Experts of a small language model: a variant of SOAP for the experts.
Below are experts of layer 3 (counted from 0) of a mixture-of-experts language model. Rows are named router (the router's row for the expert), gate (a neuron's input weights, with its number), up (a neuron's input weights, with its number) and show model dimensions 0-159. Each number is 128 + 24 x the weight over its row's rms, rounded and kept within 0 to 255. Numbers have three digits each.
Before each expert's rows: "comes after" lists some tokens at least twice as common just before its tokens as in all text. This comes from a sample of Wikipedia text that the model never trained on. Tokens count by the router's weight.

# expert 1
comes after: " |", "\"", ")", " /", " Albums", "a"
router:144128196158105115151156163135131099119167108124131137176138148128101096160159095140109124145144106085173154131154127102125138117147089139160134153126114154119167130113128113147181147106167121083089098115175141162106127111116140107161144107107164094094143114141100095156109164101178115111123168092093143127137132132124143121130107068162099115119136155104162114135114095093131126111091158144129118134153115120105142102139126115104150143156151106130112100115137110117152114120133163
gate6:120138110122155117133156086098136087114097108102124153147145130128132151143105110115172154161149113152133131148148125145082128140106098178131152110107159156081127105117096145145139154100092142114154136108123087129103136121127135125096139144098151142085139139118101131161116068122145143130114148118160146155098143143100175129114100101081113101134144062135112144121130110150074133137142116098132106091149086129105136165095143108130117102160123180113112122121104128130133120156054134
up6:162115111138162167108181074149133118155146128088140161150136127128129135155105126100139110142131164160145149090134120132117126148081138137144124124121127134130114097103083157146159130117126155125145170136119089089123105087137106147116131092108141150102166128129131146154078085052163141142093108100143142100129119125166109157122125115144094145147146116142137134134122102126102156160124128139103152104109116101130095154089123126104124105134120200119110141091135099133089101132131077
gate7:112074118169103093135164125141153110145131148099116076139168169130160100121109143089166134124123130111157096129138126109095153122137110089091157189131145139141131145141124109098060123130133126126131135162112159110109096158132092124105159121133144150101160103117146119114107119113115136093093145140132144153186178109141149111150117162175116118146075145157134101140124134134120115113134141068159118094154114131155151127131140163126110144104118154123106129097105139130117178138142142
up7:141171151114155174134104108097094138151106105118152157136155099131099167154120069149119102092133103153120147157116131161126109154137146150137092083109120151107105146130159100175191171118128118141139130078108105153141171097128106145130119122131145160126071123150121124113137146136195121159117125110123101114128089123145093162137156098084154114103148098110130149114134128140108086110083108156099135118132157108104124134122097102123126145147139129106161133147137101121138124104110152
gate8:123152154105107162148080119102154091158144153086153138107121136083117119150134109125115102127108134173119100098122136150097133125115072108145109191151128155132149158103146150173146118156113175108156118193116097108131138179123115139106143183127153116152124119146133131155069125119129140155111115151128147125167123118137123156130160110109093138122089168130121138110159117166171135092142137126115145117116146162070113110143108101102124120112132131109104115155099090135129130137146103
up8:135174151196117148137126123138123082172130145097105176143120132121102078170138130095116061113125109151111144108166182140132157126104147129148113180144139130135123085150119126148143140163086155107136110142127105150163118109133108142112101130146132112136123114131128099139119159105162140182135120119106139123129138164132113188145127136131115127075059116093148117088157105122130126150164118120123121153100109140131129118138123153145119104120138117112104146127105149171119081124098154
gate9:165128124107139089143158128135107113179173169169137148107111165125118176053097157112155136131139124105114140179129096115148102113147150107086130108119165163206107145103102145139128099150127105121128173146149159167116138100137108117124144106129139099119119161129153138122119139131102152147171098109144166149079141120074126132165127123153139125120129145063137110122129102116140099131110131143142116148156120115125135123133111117112103102151106144168115142109168121130110130099131132
up9:116154121140147099127167141111155112138192187186092111116064168145106096132135139109158117118124083123133130163125095147142140126146133144093148133113130146157103114094089134149100113144183161122105150167165147137129122101133121107122152098123139125140108163139154131146127139150077108140183139106152118154100144098069110152170132097131124129124127146109086121096106136125116142141154135148162105136113132113152146117179113156097138131154099131101113141126161118142123148106110135
gate10:120139143117124161142103179139090107126156161125198162111134135148153125166134149128135135121128112129105124122193091110138106106166151122156096145160145126150158192127157115117169124111123095108124137135110124149113157117084121141127155126121075139113168103171132120149098129115097111108155138124154180135131125127123156149155150131128116151126075103106107159176114095138158144072143120126124154113081103127123106130105155101127102104149173142106150096145135136136158109127130117
up10:109124136156116112134151115163089132124093112109121145129110147120146084104144139152120112122127104113137115124136119134169080068164168182159133127162138105162140186143119083152140106092089100125101133119152127090165125091146133135133123134106105148124166078160148134105140106112133108095202157136148144135125064138144137132143168185142137143102102128121106114136152123119143145092093127118147144163126136157134108131118108141116088107131127127111138095135124135127168095130167128

# expert 7
comes after: "\n", " S", ".", " s", " (", "S"
router:099140151134152099102132155151134130117164159113079150147112171123114139147119146138095163123153116110124125127130134096099139116193133120133112135167133134114109148140153130087133129130138128149074063107118152115150130109141083125108138122134141112164108094118091117125147114118144134098158117097148121135167155093116119137099139162131128142106138097153171157113198135107117124108142164181116143138142142128076180164131157134105121114121144106137131157104081130089126071097123130
gate6:141177127108137165175111126101138093143141117141127130138154116121112139113154115135093145106113082101117140154128107165129191122104144133114108158162117136102136145133093133096163133138127134102143188122107152157101141126109139154159104135112125079118134084139126143100133139143104083132126104115104118107100090145132091172162214126133102140087130153141085108122082116122140116104101162154134140142088120084110158129091150123114134145119131126124160103117166126121145134161144101
up6:128166135092151159113153115120157116138142095118103120156194115129075130118117172129122129103155129100108126085132153118182127114155138143121134134162123144116140079098113123136161131140127111149117146139083128139151091130115180104076109136163147115136162141102087130151151138068121110126158117125092142079101109169141166132150161134145129147106165124148111127099147117127088150148121144154131159141123118112083158135123146133147155109112127129125060136157126169135102145115103129
gate7:158152211149121092118122117127130126172115103089125134137142129130131145115132116128136129089138135115157147104129070137154149136144085158165161119102164161139106124164107138137125133115081097123188129112138135153156129123148171114122085110143095123131094090135080155103155140158090131128094137123154116132120154147133109116128157110132158098124129139114164126088138143155134110111130096127108147112133138155131145083147148156135054127160091136137119132111162167102117103100149105
up7:125120098099166164166166158078146153092131146144120116116138110166125096115137170125130106130091090113120161142103136120151117127140148077109117141164103114129151121145148122140126108122118118106086144157135128092157116130129077119124167111078188172170134181101150137107129162103149149140144107131128109105142126112129169154132146135151139113126146107128072120188133130079131137121103138143137113140110069136128107167094104121115170100122140149108132151107134131122157125149121152
gate8:112121199107145128088141163103106120141145117119096143119132158156115113138075084134146163140137157116154136105163125139145163148114144117153135122105137144151166129108156110125098121159133111131158122114158115109136126134173109107151110154131142139152135086062135124104111104095160168121128154101124153147126137145136113136164154142084114072092156130148112174161131133150107152121121119120152128123114166177133114124178111151064098107133109119110110121151159138084133128142104095
up8:141115148110126083071110112089138135149103081153146114105132121160113119147089128135134102135151114143156169106151145070123135124123107129134112137127152162115162137141170156122067108153120109124191123101142140132173128162134132131123127144116108149118106128090116148136159122122144146137151200116115149161133115135110088110146126135151129086132143141119093143203119099136106112116125098141157121118112126134140092100124061147123147098161099130164145142103148111086125116121104129
gate9:140112150083118119138080144111133110123133163131115155131150143122097110166103115097148140109111138101151128110087144126182125109114145129100157110118173155127081131128154152140126122134135177163129100131113123151161178091154136100133109153137094060098107159166119107103094107117152145093105148105143099108107132124131110114098147166131103114151099095102130144126138157145142119118124138144087124130106128089115164155081089117094164117097128148082167087140141129099135150141113131
up9:147088137097117125136118132132173122129161194114143172105112097121105088157143078164115121121144102100132123144100120101130118120173122118135129065134148095105130147138123183112122127121136166127138160140094119142096155100111144138112175128158105143132118154105103126148140121130080128154150145186114097092127141177123098141126112118146141110126118114106148132105160097151090150131105139154119121108156135093112162091140124128119104132123086127117101115199094092120138150111133156
gate10:128142162137108096125114089157058094124149090104129159124098124120152117091134129092128148137165101089134125060141141099076132114146078093124117151156114127112126107140146136164155121123126142144094097095113159108133135151149109136128085141147092154107102141110087124126151156105134142140124119136113095120136145124126145142116087106151087155150136133095161116114152130149113062147179161117157142147107127128100158146118141145158112146136138172131146126088146136123175124141136094
up10:130085097151105140147114121092125127127114113102162103130131097134137160140143182110132085157108110122142055150088113129137120158108119175112123123136142188124146136162168177107145124145153106119090136122138151155154124172081149139118134112155132106117158129149148165086139144134134113147099113129142123140145079104142119119119137162079142083121138156141113113117122133124140091144091130162154118097129138149084099111105143121075125170114175146110093125119142105127138142163118128

# expert 11
comes after: "|", " C", " P", "-", " |", "C"
router:121134117163132146123146156138148121127199102150120156136102136124138121159152138085129146162151134160109132151119137099120156134130121122128105103131152152106123174183113114103144134150116092141116143123144137081134116125148111102130161138155118071129140098101084150134067114132088107117115127147140118152172165141166140097115163118124126096118116101156135143124116144069140124198127137157114099110120110099072114123132133157118080122118106123120134126072099086127159104132152133
gate11:121129100125128081159090109085107133172154129107083128151119150112143130126098149105138120120135132157096132131113114119109124119080091099148118157145136133108128159115119132111136124147099165142140101118107108136153140121154124151094127148111134174125158149105101122132124131143122140090123135138144172143087148151160135109123134156112117099145126062119135114093124165137139108161103102128157150142134144117157137111066093091130165063099098127129098142144128138137103184149188184
up11:128121120146108120139104113091137151109074114170144103120137117114132135106128152145115113128155117120132117152126136098141114112118150101129112109147106103105124086155139111128155078133112122134174104111152171104151145165207106087111128138128163147136130130102156164144106100159085122069157126172107159096178147164113141083139153129085132118180135132121117141116081139129123122115111159137139130162125164113109146116138145076109090092109143119153107131126119149100085114132110138
gate12:134145157090121149131138142182155120137162140126143161131114108129143140125142139137126098139117088105139147081100145126171113138136155128133156151097143099142151139125090126117115168148091127106142163130107113156137109094102113125151149110153143106131137130176112122138130168184108140109127100113080151125104126111169087104139129126134155172175185076105114091146132089095135136113107123151138143118119141108136064105139102128133159125095151160144099087118101117106183163127126112
up12:148108078090152149144120110088095113142124123129138162172143181093123133119119133100128136143131097131125139164117106091093110124167098148156100120164154097147217137121173113122116102107110145096132127121165140130147129128104169097109113094085137112149135141153170111144161163102149159109120157114138114118115113133155125106101129155151127174108140147180161100122106121090123104122111154130134089100139126140098120129107101105102127144127087101165156164119141109122123124134126111
gate13:143125128119096144103137139139110144147136136160133139159103139137111149136167136154062144143127107101149147166100141080145169117114076133157125135103153069116122146132119135134098125139113071121098100132135093157106113125102116162096121090128136107112157135142129130064173140113121182125122167138116125125097136115148086098129126124153093111154146136154157098110074129112109120151097140114126125131115116176122113136092128143080130093132127139119118131119099135190146097131155082
up13:145128155138124122107133151143089111160177119138127118129121117145131099131148189151105150123127104095121137150102119132196192131092093174112103135105167151101151127125116104137090064182132136115118139146157081126088147120118155140087141108125106118102166138120120144077134148105105147112118097096131124122129123167147087073113109153137118110135139121133122112132086147127120151139124132126093116108111130163150097122110103123107106170114150096121128140160122130170155090152140129
gate14:155142118138094120117107100153163141118138138132131102144132132082180103128130131112133153127122113180140125168122077100125105148077153105126118102127150154148101141136144137089102131134092097095125135103150125158124124132144113081099078155125100126097114120180134157130135151143096151099138155144186113142134138094145137139098109095104143108159126121153132103096106123132111065131099136146095164137157147115126140124138076117125156156152097101151203110141147140130128112137137160
up14:092108122098156138111132090132132147101146112126098111122100136135118085154080123146087102105132096092109171100150152157132099102158142083137096130079151132110139078123124087178127103127116162151158118092115106160136115128116131145145143131116124080179144119069104098121161122135152112141115115104085144099138144163106128110150131134137125144116116151102123121158122136129123127143174142087149115146103136124115094135113141138134098093078149175124124100132106097116122111098134074
gate15:100106163126156117156103127154122133153110118096133117140122131136104116118144145151195126126163106139110118135137110144168112093118127131168132109104162093105126168147136166126124084109166130147143146115143142154173102113124113081130135128166097152138099126121136151092121167109117145131104108106170109101109085074114112127129145128125105140098136139116110121095141118150145092107078140142111122138168136168147126077133155146119132137109110081136151159075129059165154130105088131
up15:080121123088117125175128087124098094092141136109152139108129109112056131124112166132150115127150117120149138148140163133193109086116131138145145139124153126131109127120117178119097140124135096112118157139107144150109117107124104097109130089159088168125106135114139133140080147107137142154093088126138169118100096091158093066131143076137135101165134140118131156129163161126141150136122132129113120142138087114132143123134134156138097113200162131122127137098092105152119130139140148

# expert 5
comes after: "\n", " 1", "\n ", ")", " 2", " 3"
router:103115154142152135138174117158147108091129141160120143159130136147112144174095126139078156141151117139161141103160098084100105133142146154102085140106189133115171118165107157127113099089147120098132139146118103129110096114066117112168164132145138117122128133110109136162124128084119118121105127118138138152132142147113140135115136079165125104162153121122121121133129157139130101154116158112136143111110149130080102092173125111132149115109117098122103119084075151106169097181126153
gate7:136110185158105143114155121109125116102145125103128153131146117087164134142130149155110119138105127112083136141075142114130155148124128125166115159117104142108153123169114114161137101128163116147131144120124181129116125140149110119105136122125136101070043103161152118141087130159146169105111106138134131134088128099202087129120127093136113100173154133099161121154146132135128124112154127109130126102143137137144113115153113149112135143121103180063111092123114097120109121166132149
up7:123171181133129176121146139091125094080156103100140132139126107132138121123127173121106119125096128135094136134109137127133163157130152140145111178091122171129169126156121098119134087111145119135120152125128173113125102129136094104083130144100148078105098136158153108126086143135131150138114105122142141140107113113160090154105134106146111091161163132126161102160133159144096153107165166092128090109103145126125152123148087150115162169117083155095118105090120084128120143145107139
gate8:135114120080133162106156145159110114100129116125085133096123097117168130158105143120121118122158109131116123162102124150109122127146152130125120155118150152107121075163193197120142105082122140084096114090140125140161139132136156150146115118106157138110172076121159159113129095189126156094161141099143072148117159123147110137120132131127114082132113113127093120125134119155138095143135145122147142093092129136106142113135185138126153138145136157161157119157116132111122093136111159
up8:110100117134150116082098101125090093104186109138129095142154130116111160076144145118147123139130123126105132166099086196105110124142164159131112109108140078126143145176132140118124129105113160080067103132136102170081114114098151161128112131135129100128160091134148144122148122132117167094131108107106109152162160110122119116120153158132133046128121135154121141170141106111134123110146121130108156127124135144142149117153136148105123143136120116132160150096130120104103134088090140
gate9:153109148108116109129128097161138114130161106140187150182138118140166107124122118101095126133137174126128106130165129173091113099135173116129138090092119093134161116129139188144114097103115116111128121124126148140129150060151165121140068162153118099110117118127109111115110134075124095147110162133098106124129167115116126094136151131179151103129116163121117115128113137158090098123153088129150120156105116113127184147144128174114120092110107134099135141125154132132129150101098135
up9:109139098131123114136125130137117145129109147125073134112123164098087150129137084131146128133116080101126192143087129111168143149129101147119139114145127171108091105118111059112151126123139142145130150120145111098117105175105093140114186138083146143109107162172145141152138121143134115147118101108145136144121122130143121182109103128118117141141145109118159152133143114116153162191106135130112127106167139102098078134156114072149128144161156127176109108146099141126094121161120122
gate10:111175137099127105135120131124172112132123129124133071099121171131077129127129145112110144163150111134133106115120089150104102120068117107117147126123147150110086161111144141125146102080169138085127148106106138105167120099147141163179102136086116123133113109115123138108142145134140120125079105157101151134099117090124108146093163125113168118105152109183157141152083110116134129110128121152094107093136138109141121086188130108132117122119112137141099145124120140158062122155125146
up10:171100176166125109105103180127138115096091126103099095105144106105156133109136129123123114097116104129142117117122130136128143115052118156090125136150110162109158135128104093101142091135147125075129142112106108179175139081082127165174107115106112129090128106106152148108115138106136125148128141124098143145110140084106126139133130108147149093119151113169104122135123107145095136098110100150140137138135135139126177120124152108133098104150113158113165122124169088134091137177127100
gate11:143149098116122122122151119185123171112073103096161118125110117147140115107153124162082086113147143158121158132109154154121129118112189116107125107116151166100135106142155127133163108088136135122136129132122158100094143123132097114108140110150154147153150153110084126144148111168072138141126124068128131107145120146114172105130139063138161131133153157167121114172095138081163110132112138138119113130111107086116107121114109138095126092151126144089113121162154151150139103139156121
up11:189111134102149126127142144106106103156137148112138129168123127094132096130091118114151134090122087113146175116161126122107134109126181100186122125097078069111137131110131146138120115125128115136135108138116106141161104135091116127138125160109079145130138122112106109157144153144096144149166100107125124178096161134116105167151122187087119126126126080130122171152151131124130105123128085120110115134113136126135159076114132136138107122133167147163132136135055103098135129155116108

# expert 13
comes after: " |", "–", ".", ",", ":", " ("
router:120129167115122098140150140147158151166195095114124119128137110134129139127137081132134114140141134108137127109148147125124164088101139140123125087109122181130120125191129165072151162126108125154080143128105127099126085127083111114155191105123180134122165125131124129131091130112123181152138143110114124124124134122160123086107156091149117144122169117135109137101137147113143123124070158144084111112104150153111151104147108128112152106161139077097115111127136129157167128115115110
gate6:163104170122099118112109147123113139152113123141133148081120098131087137156129059141113141103082134144155140115139125085109131138126145115108143125144109131108113116136120119125103078103173115157181120100140148140106111111132096126122144120128124133104129115135106109111131121134135125156145150137106130135114095169154148158117136127150137116146124158154158160073143195145073069140081174116166135149129139135183099129159154132131146155146115133165137111141152157110133153128070158
up6:067152102134168099147148125123165108101124136128144090169137141131169125118122159098161119153162111125101092118093129146134141102101138146125100133128132111102138140117136148156140165152073154118080146153109103112155130148118153125158120142117123128119114130118137153128131147127157146103120135108156122116137178089138117104140140152125115134121110090109086093153113061129175159110186084134090116108144128145100142122094118125127089097080139154096139158125117108145106102113183106
gate7:169139124149137102175170193077163118143091128099108119113143161142143148108147121174135148136128138106093121100064125110140140125106131167134155117112116143124139127100092125120096170122171107128129162159187127139139158119124122111134139118118133131114147181088141152150172167129096145135091143124118124131134130128111082125152116107105137119149119109159167135123143160105092139138137177127121137119141124099138088102124129111130169149138138091114108146114140083167073125146115114
up7:135108114156102128088163070143115099141097158135135159154151118124120119114087163121163105142108142185153128147143094116130129134148125156111110149131135145119153149149111060156101152118097191141106122110138131163116114086165161137101172137126097132127143107154151170122111117110145124114160150146123118099157156139105148126172112151135137118147138135182140150140166106120183121135146074103161140144154101138082095103140133135090109133151143127163145120138117155149120137114123124
gate8:152145112111124145171179141190131133112118094103136138089174154138134122127128122117122118150071105123147111134124148132116138132156117096136167153127121099145143196164101105164117106142125127130144156128121098123140111140114124075126125143121124145107130111102139086180167125165095114140125137099110173096139144128130155090115120138118124127162149136102133152120189117131115155158152127099111107103130114138169145143117139118116100126102087144112165154153112166079134155123057121
up8:152105136163109116165173129160135098118139110124142146121165104128103111113144106118147108149079088134135166133122150139118125088166144102141146124147142119178144169184145139136115122138176119097130160147120104151124125153091116132151120140121173118127131183116114116186136161156101142147121093124134147146134126147123133157131156133097134106148111162098142139171138110114112138158127164128149133116162104125114151119089125126104096116150071124120120153166144126060136127092062137
gate9:162173106106089052093134133167106120116116118146171124117119113130121108146107109118126163129125151098114135157131114145109178131113094112100123088124121113135088133117115106137095164093135124155137096114132105141144138111131176128164118126110094130142134089123112150112058082147122137102109122133157099122103160119132096153119122152095161166147149106123133120098151139131115133103127165112102072088155150145086109157173139102096136150097127138115148119167129085105103133126121130
up9:136156165136177175131143120132151133126168109107170135108116078140118129066131144150106125143128110142158125129116140140157122157133148123164141106104139095137141139129115128087124151143138138130124087106166109155129120152142087138123156159157160142086082115149132124189152116130110122156117135106095102121122099137150134145173103142146083094094162152118110146182120133102103112169133089127153135123111082116116133126114118168113131089140167161126149090146112142151155140101075122
gate10:110154099128189158123141109124178082152126086155106123144159093123132103118123148094166128105119125123127120105157122148139141126133119120136073086132103126111153119104134116122147137116073141112120137117133118098105143091106124164120100159105149129103185119124154115089134113096140110167112082134115120077142134106118153126079125125130118118148126103112097103131154124109111158123112148124109142117116105085188081102140111124109112138191134136135095125156161107146077107118112165
up10:075147084122139119114144106123174119146125119152149116138173123120169098136132131121107125151110140158129139081128149112156121149187042127140088088113118097127102142142136150156160122160070136068107157123151122123119154113157099142092146124131132102114162131167160117096161115099107099139150140142132110115138130085141090081176117103136119127098122125121128165144136114142099101125134140133163136103151146155145147135170131139125120095155137153106145120147130142098096110118133125

# expert 10
comes after: " of", " in", " to", " for", " with", ","
router:152177183085110158103148145162121108129152134134138143151135114143136155134148132126072145129141139119071177136130137113097154132149163152131120122100161118143162096131110107105138151098169118142113111117104109126143122133114106097127132096092176135130168132129101168175110185067140131124128152106113135098155118142130149123115141133147120159108138119122158112119152100124164098176113136144156150145120172125133142159145084096106116127114123109084080128098112083108161125132121113
gate12:138124163116131161105113139124089130105117081139116150147105122154122135166095160199106147143135150120110115174148122124097152152127126162131127108186127115134107131125119156096118164157111073144129161118117159178135138162127128115140165146117143139157113143089101069118134144130148126133167141112118134138108086148151086149075148108134128137114149177136088117100169174120148143072134130150142127151147134116109126163080107093140132117080110107137121140147121121106126117118134121
up12:129137085155137122129137138124088125114085101116121099165116123150148149111111097170080143165126125140164133152118173133126118127132153136163167118153108105112145132126128154120091090098135117181122139089177123166147150158109139109162162114149160144124117127099167116109137151138134124112114097187116123144149124156149090126094122099129180165133149154064113111124152111107113111082102153149130107163115097126135102102135142120092107107140115152143136131139075143137157107149161134
gate13:120138143163148125174140119135118113164143074123142120087129136129127193130142114143109149150158120129146158126126149157133108137127116077159119138112116163109114123151144154098177115154110118117111142204112150136121153171122139139121109115110101136083167128121111082101126142132094159112105105144145123092150127153139124119171127135133111112121137113135130125152122147201148089126108074165093118164141142163137149085138112109137132153146103077168119155089120121122118102133121093
up13:131144091150100099075113152131121174152141168145107115147138115164130094142159172153154128101112091133098118137139131124112122087150110155109138108136129111087132128121115080175128107119113147162137153062139113131146132112128077121107147146118132125122149174119120140113137100137123120137108155117161123124090149076082116122120116143117160150133158128140153149110120152078155148099114188111150127114155114086167103159162099115122131137125172164094130151163120137114114133143155161
gate14:125124131096148141138153091140116122125071107112154161109092128162160162117100123095122121132142138120121131162113134166091112139130153167111129140139117180168159106081134128124167133123139107121061140187106117137117118096135106105163119125092130123146114136150126097137129119083163088145144088124097150126133140125096109134112159123164130142116153124131126123111138133090134104134158104142155200119112103116123092173091167115131118098123152116179125111136137137134080136082148138
up14:093084130122164138139135139159124139100128108124157142087084136117092113135107115156114110137124138117102130158117116101136100110127136137161115180125107131128176149120080150129146131136102130128108133150135175092107140162137108121156087145130144123095109104097122114120111135116157087136138106156125149137146152102137107140108123105169139116130093136116142170092120130175153078176128089111161093111141096102138154162100146100182131087185116138147131099138163133100114166082131147
gate15:098112133162201107102183144131142096150113098169112164152091127143123139113101114158157137126155096133135131147138101136098137131143177140112121114122066144141097088115143074103130137122144102136146178156117152166131107131136122110100133107142185089165163136155136129113137125093135149139122112150120148139149122091141129116099142094147095149130177124164119106112121121127160125117154115138111142167123172108083120102104140140099130122103163092146144135153161107127131155129111106
up15:154127102121161110160159090125147136152074129101115143109134095086159108106129126139138152108162088087143154145154082152094138161096096179142147153125079114099120140091113122120109129151140113136118142141145168123101087137131163184106128143130104068073147120117166130117076145124114122143123104122134111161150143171110119110147150111151114110153137103119148162164139124123128149138117089126157144129154117115135114117143104092126142100130184131135143149162108120111111169124116140
gate16:107110116164156126121192149132123137145083125133154162111074144136112150137130126125117129144134132120134167134127105139094128164124147102102102115132123115140084149106100120087150148143120090182117130097176147114149102130150142096130062159147106122137123080120140149115099115144162149126109117129140148121163125104124128110126119144148128098151141163128157101062097122158074139107149103106148153123151093109154132140126153158119139152149142116100153158127142170148173148090123079
up16:136136132111140103156106138108096132097078123121112149143099156109112120105137141129135118167125126124119109133126121118086155210134152104170092128112155119146094146131099136092124119126132111156103153126110136099130139141114112100127137121115093118141118091171110108125117129120175150109109133097147120093149130138122134133134120097166111114136155158179192140143148112174106140089137073159120115101095097107136132126173030128143105153119153164116100137144117148110129111134119124

# expert 6
comes after: " to", ",", " and", " was", " he", " He"
router:118147106120113127092150180089139152178121087132077127188101139126111157121123076119126118083132149086124147123157139094117154117106172141119111121112147136092144146137105125137124171061095126155106132093128129139129135118121098117147132103115118093130138118097121122102135155122153148134090147093099122173133156099129157132161138101145111141119156131098167115080104097140144103152097121102149101161151114171130159161132157099116119120135134103154089157099115101119143110129107115
gate8:102170142144126072134135159095131116097079134116145114121151171094136117133148108146112082146115154136112130131124098180163142111144096137119129105147134109103115123119129140142108123125152085177113125174090134126126082106095129112100151100104091084140095135121123105117126155154129165152108114120157146076157134101168116126140147132164103126137147157124148129128153104126113155112109101169105125129122125160157119071166129133099120157148116144119122085165120120126149117180112184
up8:122128118123123111093136112173076131198171117120109155108155094176128143144127129116106132125118139133135125151123097129129179123130153102137116127124143110097132123141153085086150163102110158102145115110137136138128173125117112133104114156176095115084105124089132126153148154072118113144130121129083123142154144127104134090100138119124133107124123135100106153129057160147122084132056131133117128121109139090087146169115107130154138117122119162162118152085147133140136129093104103
gate9:100109109137165114108117142144181129141110146139125088131150141138108125175123124115112119107100166134078140137160126100120147113130156162124130132109144117126145122152081147120127149089121128147187128117089128161100152118139122168103134087105181134123147144118108101148101158155166100110120159112157108143138131094099142113125156144162117138128153192109120145091137142100125096105137155085175105134120138173113124095108166195139121125138158106121086162110151127118111137141094111
up9:136125139110046121123094108099067133097150091135129178103114098110144137090130134116131137145134101101144167121128120147138116133117058133153146134135126136107137146106120125164162079163123128088101130123148138087131080089102132129145125130120110128133102144151132167126163094118115128142107137144139148076126151140164114126117092104136172096151117104090131163178102102123125126127124136154112153138144144063118119124127100089117120126105072156149131098124123128148151123124110143
gate10:123106150140146151164131139135122141140081123153133153117132116170130175134135108139114152130144097104125100159115158062099116140099170135132092171175111155116145138160105135175124172135097150132117122165123081109130134161179117127127144150106122129103128096110114132112078093139145133125137153149132127183146138132128083137151112123129141138105167110131102128114096165125124160141168138151102129075125095204132097146107080142131138091103129111116146101118125130104125153114129121
up10:113112151165162079122098105132145132123125082153097141136165139128135162128129095099137108124161115093121149128103083092088114121120178088151128190136112119142110135130105147169079128131124186149142082152144082098113129122143105145118123146081148149105107121115094090144100145133143121149130122166116118175113126114118142135129109135134106176138129084120124122094116114125124142110133115134118104106162143171162098142106103090175149163111110134118163071140122114125146127121124132
gate11:127115112141166098087119118116210140125140104142169151145149106127148128116103104098087132134128128140118095139162122166122133139059157108204115095127079129137156121085137117141135105124157134090129136097091111144100133162109095131147116082114147122165152140109104152110087124119096123127145099150135100135107123129148148112129183153157126105168121094134165101160120140105135142155094107140111139147137143132132148136123146126112145113105118147111133137161114093119141136187105122
up11:140119128102168121138109091139132083121133157126119122141119087106172140079105142166124118114125144103087157127140134128138099139136082141108103077167161140137107128115091155102128115128157148098119146134158082116141093146137136113112119110123096179085114104103143101150134150133112137149100092125112116130141085093129136156124143117136147121135135060147132087091122153169140080179119108152126126131114118151145113170118122157140147107118148144127107102129150160137148125112128046
gate12:105100157109166135118136112166124128158105150117093120148097151119142135135116145122161153131124150078100096158115120156121162099128115159206147082144126119109120112108150146131124138095137111102151125107153124081143137096098098124129099144134115115129100110136118135174156123110134129127082144148160135159103144110143110167148093159110110194151145104141185120137173121148096172102092153125112125128116135156097099176160134129111124113105143151100124079112093143127144130147129115
up12:097088153185139115114099092139137147143164111145111125142090114064145110147108128116134096137146166119126148173041162130110120129108115108114138134117143118122130141151111150151103099118124124130113130105122153102084162105144123111123121053146087137163141112127129153098151110158128096151100108106132138119132166168151137106143147135121156148143135144187141157103155076136111146121110099123113147155134152130128098133136153120106141152134129141145170156167131105143179136124127152